{
  "n_layer": 14,
  "d_model": 256,
  "n_experts": 32,
  "experts_per_token": 1,
  "d_expert": 480,
  "activation": "squared_relu",
  "normalize_top_k": false,
  "balance_loss": 0.000136,
  "init_std_router": 0.00993,
  "lr_router": 0.000571,
  "vocab_size": 8192,
  "lr": 0.00599,
  "train_tokens": 537700000,
  "steps": 10946,
  "dataset": "wikipedia_en"
}
Below are experts of layer 2 (counted from 0) of a mixture-of-experts language model. Rows are named router (the router's row for the expert), up (a neuron's input weights, with its number), down (a neuron's output weights, with its number) and show model dimensions 0-255. Each number is 200 + 40 x the weight over its row's rms, rounded and kept within 0 to 999.
After each expert's rows: a language model's description of what the expert responds to. This comes from a sample of Wikipedia text that the model never trained on.

# expert 5
router,238,214,214,201,272,175,253,192,193,149,209,201,146,153,177,158,188,149,190,159,221,197,214,236,251,163,179,229,200,167,201,228,211,194,198,177,198,177,190,244,161,183,241,197,227,186,143,153,239,221,286,188,204,169,145,180,206,212,164,183,216,298,196,229,244,181,134,197,144,174,248,185,214,206,191,195,133,238,118,247,181,276,213,179,178,166,187,150,233,222,184,196,134,340,185,203,235,218,140,191,145,236,192,210,187,264,249,150,170,214,208,196,181,173,222,264,254,249,176,307,223,176,254,236,202,176,190,262,171,233,179,143,262,240,247,194,139,233,215,176,204,244,200,170,218,159,252,196,215,177,166,181,117,223,271,208,213,254,249,162,170,227,251,146,140,319,127,282,165,229,186,145,221,223,168,134,191,236,179,127,198,202,210,207,168,200,146,280,187,229,167,206,247,229,285,196,177,207,150,186,174,263,213,181,198,187,179,191,184,185,222,143,153,110,197,224,245,214,202,181,267,249,199,270,208,190,216,237,213,211,221,194,156,249,233,170,291,251,153,213,213,160,176,278,192,232,155,268,198,96,195,165,195,194,200,244
up0,245,175,208,243,234,197,242,169,180,259,180,185,163,215,205,208,154,129,156,268,170,244,235,310,203,160,198,206,217,182,251,168,173,244,196,289,152,222,179,180,234,231,205,239,273,259,247,216,232,170,260,194,237,234,169,181,219,148,202,168,136,223,136,160,163,215,210,122,155,212,147,143,207,163,173,186,164,256,162,219,145,150,182,214,137,203,263,269,210,208,190,197,186,134,188,208,217,221,207,232,149,215,216,266,242,178,160,153,220,176,187,155,303,253,243,261,220,171,157,221,171,228,170,236,248,229,200,158,140,218,247,226,211,166,203,203,185,220,132,241,207,235,134,189,145,243,186,123,194,185,156,223,199,158,194,142,196,152,193,222,203,218,137,242,142,206,187,218,212,100,196,168,172,216,223,219,207,196,161,197,202,126,177,250,121,212,152,257,147,203,205,185,195,233,143,212,134,185,181,182,141,194,187,241,154,202,242,170,186,215,208,115,152,269,140,192,171,146,146,300,205,273,255,173,188,113,192,155,238,217,154,201,237,241,284,172,197,229,239,226,200,102,116,205,218,216,177,207,204,131,178,210,208,241,223,204
down0,218,191,219,186,171,223,111,249,222,182,184,186,196,184,189,177,205,193,220,185,256,237,250,193,156,243,205,220,104,251,138,222,219,150,224,225,161,146,207,156,221,271,193,206,172,169,181,202,120,251,189,167,186,231,228,187,254,177,217,208,188,202,216,264,183,109,217,227,274,136,99,185,196,235,108,218,159,204,177,233,204,252,170,202,242,239,238,224,203,250,244,249,178,234,187,220,225,274,240,226,129,269,151,175,143,244,205,242,158,159,165,225,178,168,207,227,137,162,252,246,210,173,246,201,189,246,197,228,251,185,262,294,230,214,187,211,199,166,179,209,240,209,235,160,210,155,219,292,140,167,152,165,176,212,198,224,221,165,209,192,217,233,210,120,206,199,156,252,191,208,230,230,167,147,254,203,200,213,148,220,240,293,161,227,288,162,122,204,207,209,179,186,185,178,205,243,157,163,241,248,190,156,241,174,253,143,155,193,161,214,196,216,115,188,175,235,249,262,245,214,172,169,161,263,236,178,206,265,183,197,168,244,272,176,145,138,212,174,219,209,185,148,198,216,225,233,221,242,293,189,106,299,280,250,218,224
What it handles: Small digits in numbers

# expert 26
router,167,239,168,168,224,138,236,216,192,199,271,231,167,139,186,251,200,186,226,177,202,162,224,220,221,181,168,148,204,170,210,228,179,145,250,167,267,257,161,216,214,186,176,240,262,236,206,176,207,201,192,201,163,177,105,157,154,218,195,171,272,222,202,205,191,162,237,146,182,181,196,169,210,182,191,191,191,215,271,172,220,253,124,117,160,152,164,147,250,174,247,187,175,234,161,189,225,231,206,275,178,252,243,192,206,214,202,172,199,166,240,136,172,110,267,194,229,175,204,231,236,234,157,227,145,198,148,269,221,219,224,156,222,299,159,197,148,191,279,233,270,207,140,170,205,193,236,138,182,181,164,310,197,216,243,203,202,230,156,223,203,173,236,190,148,275,178,205,266,216,105,67,229,154,177,183,214,117,196,129,217,216,227,261,154,172,214,198,174,206,140,144,231,177,209,190,214,214,174,181,168,259,190,233,219,196,200,199,208,216,188,160,149,194,239,179,165,265,146,210,257,252,191,254,241,156,178,244,162,218,170,172,134,152,182,171,302,175,166,152,234,187,190,173,208,270,157,181,177,163,235,86,216,157,174,141
up0,139,256,200,173,210,223,182,157,110,178,176,146,264,176,321,230,220,252,209,150,205,268,211,207,219,160,269,193,165,225,234,258,184,190,245,225,128,170,167,233,218,153,209,233,208,152,188,237,171,174,187,155,155,204,151,235,252,218,173,181,288,198,144,183,230,248,203,202,200,213,263,227,157,262,263,238,255,256,214,285,188,153,223,158,143,185,178,147,267,219,184,180,169,267,242,218,224,183,155,178,200,135,304,192,206,223,245,211,244,177,181,241,228,210,255,189,198,134,137,231,178,182,155,172,160,161,216,163,130,158,222,187,160,243,221,121,112,128,239,180,182,225,182,249,177,159,205,111,178,229,207,221,149,273,130,112,156,137,204,227,273,105,169,189,221,222,192,211,223,194,112,178,171,125,198,252,199,192,210,183,213,145,182,157,170,223,162,211,215,242,211,253,194,193,234,181,178,166,171,238,245,147,184,198,205,192,231,198,224,109,177,266,246,181,159,225,238,227,214,239,187,223,211,180,208,201,187,220,285,212,201,148,205,182,167,158,222,227,175,140,185,194,206,193,156,256,200,203,182,139,164,181,261,212,173,164
down0,287,249,215,175,275,168,144,166,169,205,158,166,224,213,191,156,228,182,216,227,230,328,198,203,235,262,208,211,219,190,257,215,203,199,178,202,163,274,176,218,217,195,269,207,188,230,263,233,284,174,255,190,231,261,127,202,267,179,221,170,211,242,247,159,249,211,211,113,218,165,194,214,202,73,220,115,184,154,231,217,185,236,148,198,183,210,201,129,202,181,202,183,144,241,116,178,186,221,187,239,192,245,130,182,191,137,190,202,213,202,223,215,126,200,195,292,230,183,186,232,194,233,125,179,255,174,248,148,152,202,143,164,237,232,163,226,199,239,169,171,217,220,116,192,254,206,167,203,237,169,273,184,194,170,187,219,171,217,185,204,216,255,177,211,251,277,166,228,193,193,173,269,221,178,251,190,203,102,212,270,140,163,233,238,139,162,245,212,245,181,238,201,179,207,171,254,213,227,183,172,204,257,256,299,150,132,215,173,232,245,217,183,166,180,133,219,166,236,194,248,268,232,268,166,190,188,206,211,162,171,177,235,250,243,180,220,153,152,164,201,189,177,137,233,180,245,267,241,228,249,251,258,179,219,174,209
What it handles: Mid-word syllables

# expert 23
router,211,208,139,153,181,179,225,276,207,163,231,212,167,186,171,231,149,193,185,249,167,234,200,200,210,164,215,164,124,207,262,211,243,185,198,217,186,191,182,308,233,188,224,148,314,261,209,166,241,247,162,155,200,127,228,202,149,181,173,200,184,226,212,273,144,167,205,259,153,99,198,172,138,123,176,162,189,161,173,139,204,225,193,132,206,208,168,197,216,225,219,196,107,241,204,203,212,185,159,231,206,182,228,214,176,231,171,167,266,236,229,238,264,146,247,250,189,218,167,295,204,136,153,202,176,268,131,190,187,246,204,207,153,220,240,187,223,193,153,208,260,226,220,132,216,177,199,206,243,256,157,162,206,245,206,267,258,152,215,172,155,209,284,132,144,239,118,178,249,214,158,192,184,217,112,163,261,170,208,182,268,139,171,196,229,236,253,232,165,190,160,168,217,112,228,220,166,211,149,244,146,224,156,248,215,167,198,155,176,175,236,180,188,177,201,191,165,217,209,150,211,266,204,221,171,144,181,144,162,218,181,160,223,184,273,268,286,107,201,212,141,202,232,227,192,227,211,246,185,218,239,157,147,212,199,240
up0,212,170,179,178,215,189,223,157,267,212,174,281,182,205,287,77,211,292,212,184,202,232,131,178,190,175,183,226,222,207,220,197,118,280,177,179,238,240,150,214,213,247,108,250,214,170,237,224,213,201,141,187,245,223,211,205,271,198,183,229,150,293,193,193,190,238,120,180,196,169,260,210,176,209,256,216,153,237,210,203,210,154,185,180,148,206,145,246,148,220,135,204,181,267,168,173,194,232,179,211,174,250,205,250,237,205,151,181,273,174,186,148,167,160,178,152,256,165,145,181,234,203,185,173,237,210,189,199,169,171,194,236,211,215,169,179,217,173,172,219,155,198,255,220,246,207,176,216,165,163,199,242,201,170,218,193,150,171,246,110,184,148,124,218,98,152,141,128,259,245,198,231,204,179,172,222,245,125,221,237,209,189,218,169,261,161,154,189,248,127,159,187,249,182,213,220,181,180,198,189,142,283,207,176,106,170,177,152,200,233,209,145,212,209,80,140,215,250,217,227,175,114,243,226,241,188,275,153,202,215,196,221,288,223,202,245,209,167,193,225,189,176,232,262,201,180,115,177,228,190,196,227,194,231,143,243
down0,111,245,239,227,237,210,211,239,170,93,136,99,165,259,173,214,180,186,157,135,161,250,172,184,165,155,151,193,231,191,163,217,195,211,250,199,230,170,228,235,210,253,287,224,205,166,176,180,164,238,214,177,189,241,237,339,188,149,165,237,204,123,193,203,203,147,160,170,243,215,202,198,190,226,215,246,221,226,178,205,250,133,193,266,251,161,222,233,206,295,200,159,179,213,210,165,190,166,215,188,246,152,178,196,199,200,187,218,205,228,138,126,127,186,196,199,210,224,296,123,174,163,256,176,193,227,225,179,247,188,189,222,251,67,216,208,195,224,197,213,211,171,238,170,206,211,143,148,192,177,201,138,183,228,163,207,191,222,233,309,243,199,156,170,232,180,223,234,216,179,205,241,295,221,212,251,179,154,279,124,216,214,225,178,240,213,217,194,235,182,223,239,151,164,182,213,186,204,181,221,285,143,164,198,202,187,216,228,199,182,208,208,201,140,209,236,169,193,190,192,182,210,240,97,129,134,295,172,269,192,164,273,252,218,227,164,226,224,225,184,199,238,121,180,192,267,238,195,174,211,199,126,198,174,227,164
What it handles: Decimal and percent digits

# expert 9
router,197,249,212,183,181,149,218,197,193,149,252,160,196,91,170,168,123,150,242,203,166,148,174,196,182,242,199,181,206,253,165,215,240,207,125,285,211,212,254,303,184,260,219,176,214,201,116,174,174,229,248,226,206,175,145,183,274,202,177,192,236,198,199,204,139,84,227,166,111,183,238,131,222,186,134,213,215,201,175,245,228,286,210,136,160,170,151,220,233,220,190,200,183,246,180,164,186,270,216,163,200,241,175,197,160,202,306,191,215,186,190,230,138,208,213,186,151,261,238,192,170,228,241,246,182,158,213,257,138,186,203,177,198,248,260,200,177,215,191,249,195,162,202,198,202,286,214,222,186,204,274,187,221,230,190,260,212,246,199,199,171,174,203,217,220,249,184,263,204,194,181,144,188,180,150,226,233,210,214,212,227,186,200,202,212,183,103,213,241,203,151,234,153,210,209,222,261,208,188,286,206,224,224,138,205,164,165,185,145,110,244,177,193,150,160,210,225,248,233,181,240,249,279,247,209,111,119,208,198,254,209,156,86,281,296,204,205,222,166,198,218,196,187,230,227,180,197,243,171,147,189,194,204,122,202,158
up0,215,237,249,206,213,196,212,199,187,186,283,262,270,155,218,191,248,135,188,195,210,197,148,127,205,127,176,178,233,219,166,189,295,147,135,172,245,148,222,214,219,182,171,165,160,170,200,179,214,159,167,212,241,205,218,278,217,174,202,201,252,268,271,240,154,218,191,253,257,181,241,167,199,170,192,139,146,183,187,244,165,210,145,243,152,180,244,274,258,241,188,218,136,145,191,195,198,242,179,264,184,170,209,201,182,267,180,276,144,182,192,181,203,249,143,241,124,198,218,170,208,251,132,194,241,191,214,209,216,224,178,189,273,175,221,198,168,164,204,151,196,248,179,152,167,167,141,199,329,163,179,152,229,175,148,147,191,264,175,180,166,174,178,180,280,274,200,147,216,147,199,186,170,160,187,119,214,162,268,183,195,165,205,179,150,236,209,188,206,185,108,185,216,256,183,194,280,179,229,194,251,195,185,198,187,201,236,178,163,242,176,232,270,228,184,229,171,268,138,227,230,243,234,201,223,269,167,127,191,176,166,176,102,212,212,147,151,158,229,247,192,152,131,255,136,255,246,173,212,238,241,200,236,147,231,184
down0,140,193,177,204,192,183,171,224,238,230,157,181,189,268,193,141,179,180,257,146,143,242,208,261,175,141,178,254,196,101,206,219,244,196,224,186,215,216,191,158,208,216,143,205,152,261,165,134,275,172,232,152,180,212,270,161,119,242,167,170,245,212,206,233,212,174,184,328,223,170,224,208,167,238,201,230,231,133,260,197,176,247,191,173,229,181,220,192,207,239,200,123,243,171,288,229,229,180,191,186,227,201,181,153,207,260,238,141,313,158,226,223,161,256,201,207,232,221,185,225,159,218,220,233,194,250,216,200,231,145,178,170,255,213,248,120,141,239,259,218,231,139,224,122,210,199,296,240,190,206,254,210,161,206,204,200,195,164,200,234,261,173,188,184,180,133,195,243,268,271,181,275,240,153,210,183,230,195,149,131,249,230,239,171,216,187,132,174,216,229,194,292,165,231,201,207,217,263,182,173,223,143,231,209,261,194,189,211,159,243,281,137,167,201,155,221,184,123,193,153,197,213,219,190,266,229,255,266,228,213,152,203,238,204,151,131,193,193,265,179,274,196,226,195,174,169,215,208,169,158,174,177,187,264,171,153
What it handles: Hyphens and word pieces

# expert 0
router,160,249,164,173,194,146,193,147,215,157,257,162,149,146,239,262,153,220,226,211,198,185,289,250,254,158,157,229,117,218,268,207,198,237,170,248,205,267,161,206,226,150,182,134,238,253,213,218,217,247,169,220,162,139,186,218,212,238,138,153,228,224,163,200,192,139,191,148,174,211,272,155,199,214,232,221,184,213,218,187,219,251,127,160,219,190,171,152,225,251,229,139,115,271,191,209,264,242,192,229,168,212,191,238,180,218,202,101,218,174,223,201,161,176,256,237,259,178,209,248,234,246,226,187,181,177,147,216,123,183,118,179,200,226,195,189,201,183,176,233,258,225,166,139,163,244,177,145,268,174,176,200,188,247,314,199,179,265,227,207,184,259,217,189,187,260,140,213,185,220,214,130,235,229,145,190,207,196,198,111,178,222,221,241,192,165,169,225,179,194,148,169,218,182,231,239,219,201,182,227,190,272,144,174,184,256,149,141,248,131,259,172,176,159,159,266,164,224,167,206,288,229,219,225,217,189,123,160,152,200,168,224,147,153,213,219,259,156,191,240,129,221,218,207,205,257,137,276,171,165,222,149,243,179,137,172
up8,158,171,212,195,188,203,181,187,144,176,222,194,175,126,187,247,155,149,147,241,169,237,192,254,242,191,180,202,174,168,183,236,166,163,278,173,225,207,143,185,188,220,203,190,259,143,249,173,240,197,154,205,130,265,190,163,148,223,208,224,218,213,229,237,232,142,148,263,154,218,196,170,223,308,152,229,264,207,200,192,261,222,237,177,218,247,246,188,226,169,275,240,145,241,198,252,288,245,163,139,148,193,208,210,186,190,134,222,198,218,193,226,153,237,208,189,200,227,230,233,180,137,277,183,160,204,182,139,231,229,174,162,214,212,288,172,218,204,264,218,228,222,184,249,112,162,202,168,180,122,154,196,214,214,194,251,234,221,218,196,149,167,228,288,202,134,157,177,174,171,164,242,121,198,246,110,160,201,205,131,214,236,181,263,186,181,185,224,149,225,228,171,206,219,223,201,239,200,255,206,220,169,163,273,240,118,212,333,223,196,228,132,243,255,227,225,164,181,183,209,193,268,256,270,173,145,205,228,220,152,220,191,222,192,164,209,198,157,158,138,196,230,155,193,153,117,185,193,192,164,207,163,210,176,261,315
down8,216,206,204,206,159,173,148,253,246,180,263,174,268,185,260,187,144,226,189,121,221,145,213,227,227,259,196,122,231,223,138,222,225,218,218,186,195,204,174,248,185,200,207,250,203,197,139,238,171,196,166,214,240,167,145,232,152,109,211,184,241,224,186,187,232,221,186,214,134,206,172,171,176,205,214,151,140,174,262,201,173,245,192,209,205,187,157,174,287,177,219,143,270,169,188,202,166,242,141,109,145,170,177,210,209,92,237,198,172,187,211,300,85,201,110,209,162,198,212,228,144,188,194,152,198,220,182,188,109,207,239,208,224,152,236,195,219,113,197,208,259,182,155,143,219,191,262,196,202,225,137,231,214,202,150,190,189,135,162,137,209,191,167,178,188,180,221,185,164,225,247,211,177,204,180,292,140,171,188,256,147,185,245,161,194,162,207,268,199,207,185,158,213,262,188,112,276,178,193,282,197,192,185,288,135,162,234,195,251,261,260,148,175,256,234,266,198,214,174,188,127,193,230,172,204,216,248,218,272,217,197,187,171,142,233,236,207,217,241,218,191,182,167,122,280,161,146,180,232,231,201,212,199,179,153,207
What it handles: First-name openings

# expert 17
router,216,180,232,202,312,157,255,227,180,139,232,231,144,136,173,208,226,231,269,181,220,178,224,235,189,246,192,176,160,249,216,207,187,229,175,187,218,215,218,194,205,138,208,127,321,217,206,204,265,231,183,212,171,123,186,180,191,235,160,150,185,205,175,190,149,120,169,134,184,215,205,185,208,241,213,147,186,212,212,176,198,228,180,139,194,182,156,156,224,244,248,181,132,244,206,216,214,225,215,232,183,220,166,160,209,258,235,153,206,232,243,236,157,140,269,189,225,167,237,228,209,197,249,215,115,202,189,277,146,244,171,183,195,270,247,192,167,212,186,248,238,234,189,194,168,235,169,163,279,186,212,201,174,169,216,228,220,241,184,210,223,206,219,172,171,203,110,237,215,240,225,94,169,201,195,202,243,181,249,141,233,255,233,213,185,134,171,277,152,191,141,175,223,187,212,224,168,149,214,199,206,278,134,237,177,241,194,145,248,145,172,157,216,189,154,273,248,301,195,176,270,293,186,247,240,179,166,225,209,228,164,194,158,177,246,192,247,185,173,206,159,307,191,205,200,272,151,264,147,120,186,127,216,226,160,119
up0,196,206,261,161,138,213,191,247,156,181,166,272,107,206,119,189,167,235,185,197,258,263,220,191,193,230,222,219,248,195,217,275,227,210,203,189,259,181,206,248,192,185,190,174,202,149,182,295,201,253,173,189,193,241,200,210,206,225,188,161,165,248,183,210,274,163,123,184,203,191,195,233,178,130,270,242,134,156,188,248,218,189,152,204,152,238,214,215,159,174,206,212,213,238,218,184,138,188,202,193,175,266,225,186,185,197,192,143,201,138,143,179,179,160,283,250,240,263,128,248,222,218,262,186,201,206,208,207,317,159,242,205,196,193,125,251,195,173,201,285,226,161,275,232,197,196,150,233,209,197,148,154,197,220,239,139,224,241,211,160,291,212,218,218,213,148,218,157,172,161,208,132,113,249,264,193,156,146,224,202,190,173,143,218,247,230,166,234,149,147,244,255,216,239,197,208,207,191,159,249,244,122,161,177,145,150,186,90,228,183,152,148,186,178,191,192,164,162,253,171,81,191,218,188,259,231,152,169,248,191,216,216,175,257,174,148,230,198,173,190,148,217,153,191,184,190,220,184,272,180,210,211,163,160,220,122
down0,206,272,174,226,239,219,187,199,201,265,250,240,240,180,194,200,233,249,190,196,161,201,221,99,250,135,156,204,218,158,188,202,128,209,236,123,221,237,159,192,180,178,140,188,173,187,199,173,144,142,241,242,216,201,197,236,192,167,182,228,188,186,232,177,156,250,241,210,246,158,172,202,261,169,179,151,205,170,118,99,209,224,196,220,246,287,238,153,193,199,189,137,227,158,189,241,190,166,134,159,212,172,211,205,203,198,200,199,187,256,171,184,200,209,225,236,187,189,252,253,169,226,146,154,208,179,210,195,138,266,174,211,86,240,243,284,261,191,204,176,287,276,182,224,228,133,190,109,208,161,224,120,139,225,246,197,223,183,220,222,172,164,207,249,231,266,189,148,199,134,201,226,187,231,159,215,150,136,201,204,210,229,147,247,271,222,167,263,176,184,127,274,76,209,165,215,250,259,206,224,170,212,198,252,231,276,210,218,255,185,210,126,195,224,222,156,180,203,202,152,254,236,226,236,223,197,193,239,137,204,134,195,230,220,175,193,173,262,241,155,215,133,250,207,218,196,269,188,156,223,191,159,241,153,258,162
What it handles: Name, place, title nouns

# expert 18
router,208,253,195,109,262,186,166,227,243,173,193,179,145,161,170,233,154,178,183,176,234,139,214,242,259,115,195,223,168,178,182,212,173,260,211,193,230,203,181,198,137,212,196,209,199,169,169,229,251,241,183,93,159,158,128,246,217,179,188,153,230,206,201,189,155,140,189,210,195,171,234,215,146,198,218,124,221,316,283,166,200,281,139,125,144,222,151,181,224,267,144,196,134,201,221,143,183,216,229,215,190,206,180,199,204,205,245,162,200,177,180,146,140,208,168,199,173,231,180,204,263,199,198,215,127,209,238,210,165,264,149,165,203,246,209,184,160,132,232,158,212,179,167,159,158,247,167,152,263,213,204,210,171,161,205,252,159,216,203,188,168,182,273,176,194,183,238,272,196,196,192,204,281,227,112,166,223,138,325,126,222,212,200,246,209,238,233,227,224,227,228,170,151,114,171,236,202,235,119,153,233,181,181,289,217,252,229,162,177,166,189,173,223,208,175,268,203,284,192,251,234,240,151,242,188,189,184,182,187,224,135,155,136,168,190,200,193,109,212,181,202,141,231,211,202,222,137,166,179,180,203,178,227,130,193,155
up0,158,177,193,151,170,174,243,261,214,222,248,191,243,208,181,159,137,232,164,207,205,211,173,221,183,275,218,158,180,158,129,225,226,282,236,287,192,185,193,171,203,202,232,206,274,219,202,186,256,184,231,291,148,165,148,256,198,128,223,225,198,252,171,199,233,217,246,250,245,164,174,114,278,203,115,138,212,223,215,172,141,209,177,117,217,152,223,282,138,180,203,232,161,263,191,189,215,265,157,197,235,197,217,167,199,212,193,152,183,228,214,158,186,240,185,196,224,202,267,223,207,219,188,182,146,216,218,215,204,166,215,177,246,174,221,185,223,277,197,138,194,229,199,219,212,169,287,232,191,225,197,158,185,163,270,183,217,221,157,161,194,209,211,215,215,210,182,205,152,137,232,148,299,196,199,150,190,226,272,233,201,142,230,230,230,233,232,176,196,255,243,195,122,238,176,133,235,269,259,164,166,152,241,286,192,146,263,126,149,201,220,199,201,110,235,233,317,176,245,203,247,188,179,172,218,234,269,234,185,207,186,208,199,157,297,169,134,203,196,266,160,152,180,213,210,235,226,153,174,147,235,259,179,219,159,154
down0,249,255,177,147,199,105,223,231,269,163,174,258,219,126,186,200,178,255,194,175,172,180,169,186,205,175,229,165,217,216,218,238,168,166,170,150,194,192,220,186,228,216,214,224,271,195,205,139,174,139,278,201,219,208,190,248,206,197,143,144,212,163,220,247,233,164,237,251,130,152,190,233,248,159,233,230,221,136,175,225,250,236,171,185,194,269,235,166,214,111,213,152,196,177,196,183,227,178,223,239,176,265,187,218,195,233,226,189,250,218,134,163,229,158,250,169,181,154,147,166,253,270,213,165,144,295,187,285,176,203,164,236,191,180,243,162,123,210,244,160,212,184,263,113,176,208,232,226,173,154,191,217,199,241,164,222,184,228,228,212,201,282,264,170,188,134,161,261,268,228,183,191,157,178,259,247,175,187,242,158,227,166,193,240,202,152,222,197,207,151,181,170,133,273,214,209,110,193,196,226,201,194,197,273,181,150,152,173,222,157,154,191,141,207,204,284,221,262,210,133,215,250,246,93,164,208,121,229,232,279,220,228,231,263,222,208,263,168,223,166,195,210,266,168,222,151,259,215,246,183,171,133,234,174,183,167
What it handles: Verb and noun endings

# expert 6
router,115,185,236,142,230,184,238,200,169,183,276,156,196,159,199,283,229,166,217,177,225,177,231,271,217,166,186,245,213,185,257,205,150,226,258,147,197,240,244,146,251,206,148,175,221,236,245,263,224,210,166,197,146,163,199,202,235,193,183,238,232,182,172,234,161,187,172,155,132,212,222,173,137,263,230,221,220,207,196,151,164,250,148,186,164,215,159,162,268,206,272,220,181,263,231,165,233,215,248,196,103,239,237,174,122,161,206,145,197,180,213,218,196,198,203,168,180,231,196,228,241,197,213,206,216,156,161,205,104,151,176,145,222,296,222,253,187,166,223,150,179,210,202,237,199,294,224,158,216,273,182,170,216,215,205,164,162,220,204,194,164,307,260,242,222,286,132,270,193,238,164,168,123,204,213,176,252,145,206,186,257,242,224,171,240,255,188,220,186,214,190,164,142,234,167,229,198,234,151,194,171,192,114,170,197,227,146,208,229,204,250,180,231,166,228,222,208,242,186,239,213,159,232,263,175,158,157,146,219,240,202,124,207,215,264,161,172,203,270,149,167,202,192,230,270,183,138,319,183,154,200,149,179,202,125,148
up8,244,216,254,189,139,154,217,180,135,201,166,210,244,157,160,214,216,164,293,216,182,188,199,153,169,228,215,230,117,162,188,203,250,267,188,193,302,187,240,175,193,187,195,158,220,174,186,250,174,209,278,210,155,212,228,193,256,231,226,239,185,124,142,213,184,211,138,192,212,164,230,209,238,256,237,196,298,268,169,247,182,148,86,196,257,222,246,171,235,242,252,142,184,214,200,179,155,151,179,208,208,220,213,176,168,188,204,230,81,174,207,211,229,212,172,156,202,264,246,193,223,170,211,228,136,234,180,199,275,191,250,214,168,213,187,227,168,254,214,200,223,120,217,200,166,174,242,188,173,216,156,226,176,314,217,180,208,221,146,216,168,120,164,202,298,184,122,169,211,133,173,221,266,180,242,236,259,220,232,135,176,185,152,240,198,287,209,148,181,194,140,215,261,184,89,170,261,146,215,199,228,256,243,202,216,240,231,204,245,192,237,228,280,251,195,208,227,267,160,235,187,232,208,279,182,210,236,263,164,178,201,173,164,203,207,175,173,247,229,204,158,206,128,180,207,232,201,206,192,213,247,182,179,145,159,219
down8,149,235,143,188,182,152,198,223,224,230,205,145,226,162,237,272,191,242,170,229,139,203,193,271,195,211,223,194,205,218,226,253,215,149,226,111,203,199,180,162,201,206,236,158,156,197,195,247,209,256,180,164,229,249,168,218,297,195,114,218,176,314,159,161,185,166,220,230,197,172,169,183,187,183,224,202,221,206,218,225,212,180,131,208,123,148,147,199,154,204,156,202,195,199,194,194,258,207,181,203,204,203,152,242,189,241,282,122,186,194,273,184,184,212,210,278,269,219,226,233,173,196,157,171,224,194,176,229,166,193,193,235,104,186,247,165,248,173,192,202,171,261,231,187,243,223,244,301,85,188,201,214,187,182,114,263,162,204,189,239,191,309,263,191,150,228,260,175,148,162,165,246,194,153,152,181,225,192,208,187,173,264,208,232,254,214,137,210,250,152,171,212,137,186,227,248,138,139,180,195,159,195,217,268,144,291,183,218,233,178,266,205,241,201,188,166,252,287,191,192,199,208,212,187,147,218,216,171,224,217,150,161,213,242,192,258,206,134,229,186,237,159,210,242,157,225,258,266,269,199,230,269,234,194,274,162
What it handles: Digits five to nine

# expert 28
router,130,197,146,150,210,209,238,218,156,235,244,199,218,147,197,227,221,217,251,158,224,161,268,299,165,206,106,189,161,185,266,195,219,271,191,177,260,281,199,223,201,175,201,232,207,229,266,227,184,182,164,194,163,110,243,148,171,218,97,181,195,211,229,207,121,169,215,194,182,203,281,198,202,235,220,126,170,160,239,138,221,203,125,165,119,230,233,137,194,264,204,148,195,177,209,232,239,225,176,186,177,189,266,247,150,240,179,147,222,276,179,187,199,141,247,207,185,225,279,171,234,224,187,213,155,199,216,184,185,217,139,152,212,210,207,219,234,181,211,193,277,183,220,150,82,242,216,134,222,192,180,176,243,204,257,182,149,190,216,238,62,248,205,160,182,201,177,243,246,236,173,154,193,201,110,208,224,122,195,170,190,175,220,212,182,244,264,207,162,150,183,118,194,194,249,183,194,272,196,190,144,188,203,254,221,198,152,178,191,197,214,121,210,247,224,235,129,226,181,203,202,186,233,210,222,193,158,204,194,171,194,209,183,147,198,267,223,185,234,205,148,230,239,211,265,244,162,233,127,233,225,154,192,166,151,128
up0,185,198,250,208,240,212,183,200,174,218,181,137,228,144,210,245,245,116,173,113,232,125,171,229,178,252,240,281,162,270,159,205,184,216,230,221,162,192,165,199,264,175,198,201,209,156,190,226,176,222,226,189,246,193,202,167,229,265,119,147,157,248,303,216,216,199,138,194,189,188,183,245,142,210,192,181,126,165,268,123,241,226,203,148,168,212,194,163,206,251,164,166,211,123,237,185,319,232,143,131,194,148,289,226,177,256,194,231,140,162,179,199,173,172,174,152,159,143,206,170,251,167,169,201,160,199,220,257,168,236,191,145,195,225,158,220,240,261,204,140,180,207,152,173,178,211,266,128,229,138,204,150,123,206,190,207,196,186,243,244,182,217,199,192,186,277,143,236,144,146,152,168,133,185,213,212,284,250,285,230,206,205,172,162,248,208,235,185,220,179,139,181,167,277,156,230,205,237,205,194,231,188,218,223,190,220,213,188,190,250,258,146,181,223,172,208,215,223,172,162,210,161,185,200,256,208,143,212,156,262,156,146,173,144,175,244,228,137,241,181,145,203,205,231,258,253,131,185,196,125,235,244,211,230,175,198
down0,175,138,193,251,156,191,181,179,219,205,190,247,138,236,160,241,214,226,199,144,192,167,218,160,148,213,203,149,129,250,220,208,224,249,195,180,275,245,206,131,214,230,226,205,277,191,209,189,177,177,268,175,202,154,175,188,177,140,211,191,169,185,220,130,158,228,231,222,220,188,216,193,202,174,130,217,128,210,243,176,266,245,174,190,237,212,188,151,330,260,128,199,188,165,244,181,87,170,144,216,193,203,206,219,186,154,182,186,242,100,255,149,250,255,209,245,157,248,158,195,155,203,232,197,209,195,175,145,160,157,268,263,181,226,242,201,215,162,267,179,172,204,147,172,158,208,232,205,206,235,192,146,158,122,178,286,82,289,174,182,202,217,205,213,226,147,238,128,213,113,243,196,146,172,239,156,222,229,158,191,216,224,242,257,150,240,187,194,231,209,194,214,270,192,100,261,185,184,227,181,205,227,233,118,226,239,221,207,224,280,180,233,147,263,211,125,182,188,213,173,190,210,155,209,176,149,250,191,191,171,164,264,154,192,190,217,141,173,193,235,224,267,171,152,188,199,172,224,196,189,151,175,155,178,205,239
What it handles: Word-initial pieces